Weights of a small mixture-of-experts language model, trained from scratch on English Wikipedia.
Size: width 128, vocabulary 8192.
Training: a variant of Adam for the experts, 641M tokens.
Below are experts of layer 17 (counted from 0) of a mixture-of-experts language model. Rows are named router (the router's row for the expert), gate (a neuron's input weights, with its number), up (a neuron's input weights, with its number) and show model dimensions 0-127. Each number is 128 + 24 x the weight over its row's rms, rounded and kept within 0 to 255. Numbers have three digits each.
Before each expert's rows: a language model's description of what the expert responds to; "comes after" lists some tokens at least twice as common just before its tokens as in all text. This comes from a sample of Wikipedia text that the model never trained on. Tokens count by the router's weight.

# expert 2
What it handles: Street addresses, locations. Digits and space tokens starting addresses, coordinates and durations, plus street words like Street, Avenue, Road, and directions like north, westbound.
comes after: " ", " on", " St", " located", " a", " at"
router:157138123129110110093122169105083118157083107111154126103148176102105140124134178132176117114143131096177098123098105144129080129131110107154107094117092111069173148143123097106105127088109140106135113147089132141127108174118145147118133143106104144135141106161105156145104132127119126120085121110108143095104147131112071127155146154113126137136140162073162140126129109143115136126118
gate0:159137148122107133133132089077138123151117154168156178163134150088140122137088162082162138136103133113147176174134093128116150143176124107149150149093127141089144172125165089132123134145143126134133153126097126147109147152124136155166119148121102158114137144131176163128162118124148118142099129145108096122114144155150163144121120156163157172137116153134113155173147105162123145120114
up0:142143132156148144118157169098127089144122135164106105167102159068142125170101131086165105137116177126164167123133133110122159145164129126143134116125141115112141102159130130136112136120105128110130128154149128094103145150130162170185129179136088127119129155133104129082139093129131108140140103174117114131171132176173151101152115146124103152108161161112106166119135128135144150144117

# expert 63
What it handles: Numbers and ISBN hyphens. Digits, dots and hyphens inside numbers, dates, coordinates and scores, especially the last hyphen before an ISBN check digit.
comes after: "0", "9", "4", "3", "7", "8"
router:179172127129102123099155153124102138156096121111164083095132118132096167125108156153149129112135083080155110113091112156108095122148104132147083103115116118084147132139121089115119129126100167141112104139096153126115147140120161160123103151121092149116115130161113127145098167147129110125085108121097157114103113146124103105156186118108145153145127138111179154152142110107146123116094
gate0:157151175134103103152107127119074126130059117131100114104138139136168135125115105118151162093091162118135127158094108130125109126097163143116136106150110108115145130174172138112175136097091168116131091145080148122129104121129133180099135151142127180143127127156116104158090098116124145097151135094132154121106137129146112128117125136167167146140104162102140133146160129143151105140148
up0:142131116128120107146160110160156165136125166151138142122134154114111114079119101067120093126150064134121089078133116144118164126096097110123101136114097085112122112096103142108099070116102089154113125160124107153109143138094113117142124150162164109125138108058119175105131142130131105124146118118124128115085112109131096148154138130124128122171120181136118147129127101130135121118103

# expert 19
What it handles: Section heading markup. Wiki heading markers ==, ===, and the line breaks and spaces around section titles such as Early life and career, See also, Filmography.
comes after: "\n", " =", "==", "s", "History", " career"
router:158148152153132107099126112133112157164107127105116124104172151095096148165121143145161101141141102098128123122118082171113128107098126107132102123106105083099166122142162101097124124132102142156133125126085112186160113147136153128122115144096100162105118091147122123163088143170138128129144134116096158092124172124069091097122141114131159132168113171138147118160147111141133139138106
gate0:132100141113124151131133136127128168121108119162124092093165203109134156169048120130130140144146170132119115141057117146036129168129130086105161119141106117113095151103148101137134122142132118123125152104127111142122110158131117138094111139122129140156136140148129136114146131125139134159133126118118165112150131163139090117125102126138107092097129136125140114132119092174117083128140
up0:111132169133067137146106110119145165123144154104117142107156144072138118145112126079105133114138155180146156127106141190095143177114130099105133113105161098138160100105125119099146080134101098132139156154109126145113159132121111138149134131104126112136135127145132111165126152119127101145142113128128135118184101170076117087094107124158123127110118110136146089117096087150110098135114

# expert 57
What it handles: Section heading words. Words in Wikipedia section headings, mostly and in Awards and honors, plus See also, Early life, Personal.
comes after: "==", "s", ",", "\n", ".", "Awards"
router:179134138150122087122136136153092138165082098132098137081151151097104177160104137133145113118112148093136119122104111131115109116115129118110104103110113086107150130147146122071130126122106174152078093150121162167125112143119108130119101154107101129117103080137120141144091145187137163089152149143098130110112129110108107109151142144133117145141105166104132112152115096135171136110097
gate0:145137089159105112151099155096128124127140140163094132162130115130120078140158118135146166131140087141118172133131126142129121130134139113119134132140124103103132154089190110112149102146140148139113141117113118149110144133158131092153123141088138141133154114121146092154117090137122146147117151132174141135178148128137104158125136186110149090190149141148106063155117090081154147169116
up0:119118112126090070125133161139122129101119115146129152129083114109144156136137153139092167102126163137114157146113154126110140138114131103146156109121146117141142090127121095096149118148112096167089162154139160056105171115117115150124138107153140131173132104132170161119119135127132141142109106164138130126121187137145121189121114115126171132097101136159140095099159165162159114117114

# expert 5
What it handles: Verb/adverb prefixes re-, over-. Word-initial prefix pieces or particles like re, pro, inter, after, under, over, out, up, often starting verbs: re-release, redeveloped, afterword.
comes after: " the", " a", " to", " and", " was", " re"
router:178115125165130120129153132122124122158112068119121136132127163090147123112085141119153130118118112127129112148075118186125102138147139103140117101104063068111147135154137110140100127115134150145123113132101146152150132168084122143122118183123088187153101110168126106127103138165153128133081159119082123111126126114109132121150161161131130136149124140105134126164150116139172123115128
gate0:109140105106129130106135168119060109104133129090115119128162165160152139125127164131143150118090121135122083175133135175138143128172096079119103198108084130117109135076144082148099117101110141155137134122109114133105140135126144139099142117127131127077146118107121136138160160116144180119111166126110155145126144151156128144088120102076111147114162118119133134125141129129114134099110
up0:124145129088112123101119098109131153093159116169083123136135104118127123140130133126142127110141138166156179086138159108129138119137138157162183141089130121148137129138125138112110121133132137141115143143101153119098123162127099068158117075180139169153153140150102069142140111112143158074124153096193103115109148121082121117114143121139143146108113123096106097124143165122133149120125

# expert 3
What it handles: Word-initial pieces, pronouns. Subject pronouns like he, it, she, and opening fragments of longer words such as im(mense), dis, un, br(illiant).
comes after: " ", " and", " that", " \"", " a", " un"
router:182126129171127101090156147101091116121116101130128128087125172113154163132110120153160115103162098116136120134095061151091110139121159113139112119107116119096137135148146091109122130117119155135138085102099115147133131132096112131105063133112093138131107109187126133118086153103178124135110141112106154086123127127104105117172134147145131121161112127108111088143127144133173152139108
gate0:127105143169125139152109138142133106103123152163106137127156151095119141114108089143145134139131123108106178131170110120164137131119167131129129170133152131106121090101100114090150127130117135171114116109113162177141153129161133154122116169109122143103113081114137155111128111136130100134105118136126133089140113138165111090141215121105111126150109121149150131125061082131153132090079
up0:120130083127121104098144200097130118109141135157132113054128115122132113160113134148147095107145094131102108146097110146151107166165114118125136134152175136117166126133137160074144120142118128123118165108154101122115096143144119162130135137145133121113105120082135104124119119129094165088147093167115115124139131143109147125116171146168101163116113085085105121108141167115154117112167

# expert 45
What it handles: Bare capital letters. Single capital letters or digits opening a word after a heading mark, newline or bracket, e.g. C(andidates), G(enus), 2(012).
comes after: " (", "\n", "-", " \"", "==", "==="
router:175143152141118117098161131124129150142093093107148114145152141105098169165109119140151122115125114125154095113102091159107105125141084075136129078119114124115148147113144111103119120079137171134135076169066133175112102133125135161121109121134090146094079122154090130135093124152175138092132147128108159129125125147140085132158148147145152127133100154116141107139148137104120128119136
gate0:136121163126129116114154153110147094145149131147137100144082110092127119169072117136151109122088109126144092108148117104142063151097110096169121094116161162156154161115143121153137121128137153159113113135130127118085145165152176119106166145128133131076120114167115113122117173088164140170142103131135099132090144122118144108112175106093150126112158147106142126146128121112141134151107
up0:142171134167109161112119160119159137107097176169108117148166107124133156117162140147086119115134124140120202147118140146100183114107118155111118138150159120126143095122122144114114129156126131147118123133145132155159118117099081151147099130154116095138170181143172123146131128166136124130193122148124129154155159135122117138125080100121146126146128073135099150141124140132099160105120

# expert 60
What it handles: Quantifiers and determiners. Quantity and determiner words before nouns, such as one, two, other, each, several, many, new, as in "one another".
comes after: " the", " a", " of", " The", " with", " their"
router:149150168136099128127133150150097127173099096121140104115137163125130158153099150133129126133142140097165124138127077138102119121137098120168093089089089082112115166107132107111132101084116134130117124133109146182148108154092127168115084180107101148134141108134099122124080158143144125122096143110082131091108141126118098137153159143143182128142123130101162143134148109158150148116135
gate0:117149149123157143150131169103135123123116095109133087115117101124152135153113136119107136150124144133160162075150167133057167117113150088131132148127113152121129121127090154116140076156107135149148140094109129109137132155119136095080106145116116143185154087137107133119136144178109155139097142094112110139094109176133094135098125171094148129149154112117138144172136130141099157158127
up0:139135119067158109130145173117115140122138097102161143090057141156147094112105151102132122134110161137125142136144104146134121121122143131125200140121087167091112163134126129122147112187134156125126161087108094138118141086085155117090126127110114143148163115148131144131099122118156105145060154124106118111145070137137126152087133120138151148151139123140117131122121121127138127114151

# expert 24
What it handles: Title function words. Articles, pronouns and prepositions inside titles of works, such as The, My, Our, Your, in "Days of Our Lives" or "One of Our Own".
comes after: " of", " \"", "'", " in", ":", "ing"
router:151161137141116109131122143133104141164097087114138107100111142084124123170119154124134138107126120104137122101100094144122125102134135088155082119109096060067147134174131103117103108134084155172110123134124147168125122141100119132128081142138117168146093112148096133129093152133120142130099120122100187099138167132126074119167137150108154167145113144127151117147134109121141133143104
gate0:128139107173134092116139110157121134141115094121156087123151123139135139125081150123131175149117140054150138129133127145158087154098138102123108143160117082124088160153115131144147129157118109203140113121136131143112120148108116126141097142130096160094140089132119123137086123134159108159179132190122130115142105124116124121090096140129122129104084091094153130134164154116140132142151
up0:123134111124131120149172098118126159151164109131155089094163130118117109115139117119159144157139086107137135165157143152132127144138174138136110118114146096107115144091112128180124153167118106170075109129156113160125123139106166113148103189155117156085079084089129107162111109112127107134150084112091121119132115109141122139121136106121096151123089124123123127109158144117157123179145

# expert 1
What it handles: Copulas and predicate starts. Copular verbs and articles opening a predicate in biographies, such as was, is, became, been, and a or an after them.
comes after: " was", " is", " as", " he", ",", " It"
router:168150159151115113097152127143123153127090100125131103129137156102140148127102150150156101121174135110162095125113099151088122113131128106150134106100098077130136162135099117093123132139093152136126109123108119153154105143110116139132071187130115130130096109150088124143092140136160123118093138105142163100092142140127088119179150178122151159147126134109177129168101113134155156130090
gate0:146115135119178126099115114138196180162114123086094160129116106154124122111130140104104129098116139136116143112083124123119143103159161124100116128111125118127112148155105109101132124103133158121108133116140165118128141100149102132073123111143158129158136087118119146122150151143108104134133143126126102136112127152148167099177186147120175141106085130131125121142058112139161129081079
up0:164127123149099131169137150077110136116120153166106142160151064114102132113145128109111111143114138106140064118128157146093124129165143116143121148132125112155166182082127132093138120162127064154119129128139098071112134137151177086145154147104111148153129111136106150128091116138145164135133104137149167147155136111137120152126163099159158117114154160125115110136141124119137123158144

# expert 44
What it handles: Pronouns and relative words. Subject pronouns and relative or clause-opening words like that, which, who, it, he, This, However, usually right before a verb.
comes after: ",", ".", " that", " The", " but", " where"
router:147182133159117098125132159135120113142110110119128107115157160087126156129091126137178102127143130110152133143138074125119133131143118139124098103096091093108138126147133132111128099119070166150091101104084153151160135153112132113133084179135103146105102087144093153130108166158128126125120156128092140081094144121111099141171138154135153123145108145085146121168131124145157158112119
gate1:132110138122122123128135136161126119100097163168097126184120099137150116093137140140085125115156149143113112108118110142105118159100137084147171134082134140154133136108132148116125125136106099132138175130149136112138126117096110119138098189111183117134164139136079116144153115069121131116121079103150153155096101130137141149128092134134129141135124057172116154139113161110126130176112
up1:149134154107148150113132128136127146114106136159127118183145162161156132090092157136100130147162140147116127135142138138133105162111151113159161122074110142122112121106138134153097137147108129129105158119141126104091126135120116134129101208090180153200148117149081109147101129099126147128105088090133158167140153117126127147148149159098144126129144105152121128120162126075104146142151

# expert 39
What it handles: Early syllables of words. Short second or third pieces of ordinary lowercase words, e.g. ki(lowatt), ja(mming), gla(zed), da(wn), in technical and historical prose.
comes after: " ", "s", " c", "-", " p", " re"
router:169134125160104122066125161094119105132088101152127119104142197102121160152110140137170145139140139136137117150079101154103109135128123139159097097105129109099130180164135101101101103134108129135111108142058144145114118153101102147100107142115141137109125109187129118137100116127149128119106141124114198119097124123109124108135119133149138130162135122069146119130134121138156136102139
gate0:133125109157106133125171089122102121156087144142121124157103125135121143139159155107157095143093162121139168134136109125144170141120102128127106085083193126084142128148139138145168078164148125144117134120119112101118183128104095149157151135134130118146081159101115111096084126165140095123109105172165119146118131128121157110133126128118140097102114100121153165146132159099153144131160
up0:137166147136133148135113163140121113166104135146118113159127153098135118157136129111189133171113145108147108110131132116146112181130152100126161134103143124085121098100128144106161150101149110119135133125109128110114113136112137137203147122126136137124123200103147102084109101126103099137093131154122129146105168114131121178106124099107108113116132157128096165158172144160141072093114

# expert 26
What it handles: Country codes, list punctuation. Three-letter country codes before athletes' names (USA, AUS, GER) in results tables, and opening parentheses, commas or pipes in lists of credits and titles.
comes after: "2", " |", ")", "\"", "i", "er"
router:146164149125099132115140155130093134138089105090162093108129148102069146152109148135140121077150100092177116128089115152122079143146109143139084107120105102094130123126099107106123102094111153107127098171091151134154115145108142166123101163098077163129120140138114149147110149156137113115100119119118156099125133153096097126147175143107128128142150168104154146150150130132155131114119
gate0:177101107176142109092118113105108149164084105130099124115159143077167167105136130144123085132120154149154119138087118152121158136137119131130124110094105089109142146129090166129094145105114146145121100097069131164138120136126163151116097136089081126132118107132127136167110135127130162137161135125131169148114140107079131103151125116159153141135108134109126090130122118102147107160075
up0:137111109128125153129107104133122154138085112120131088088105146152162136099165144122114086135158150146128127166169138114165104082115155146085170129128127105117110111153129126140118114152102144099157125108122199139125161102131171118096127144182169136144129112128152147107132152098091149155096131091108166123170146106107122151093135110116105099099128165099161153109128128111119115135104

# expert 48
What it handles: Table cell separators. Pipe characters separating cells in Markdown tables, especially ending header rows before separator lines like |---|---|, and score or vote columns.
comes after: "0", ")", "5", "4", "6", " —"
router:191150141144102117099129148127114115140101131094125111097138127099123167157091162138156112127129116108140120094115119140094100131114119125137080080121116103092144154124118089085074091116109149138097112123105162171139134130105157154144092154120124156116092085157117096136117170158166092094134130119098124111117140104086115111172165135124156123131128149095166118134107109117121127128110
gate0:128165165167143154122116138102112100149131125124089155137120139115116097126115162113177095137098124107192130106149120126097139165123132122095086106139143110131170103101151076156092126111106182109138126136124133110106124149120185160124140121157100123073121098105146112128134142159128141096121162136148139123098123117119115098084088090140104115186139117093147124110119141116112150125139
up0:115129118100092127124084139152127134134117099120086089110119112156123090125125138105112117102146089157086082147148129105155119075120095168116166183124114135118123123132122180107155101113104119170132135119113120143108147128101136123123149149154126143177125167135099101118110148097079123140133134127113113105175138128154099167178182134113163129140111143123108141132134118184147152110143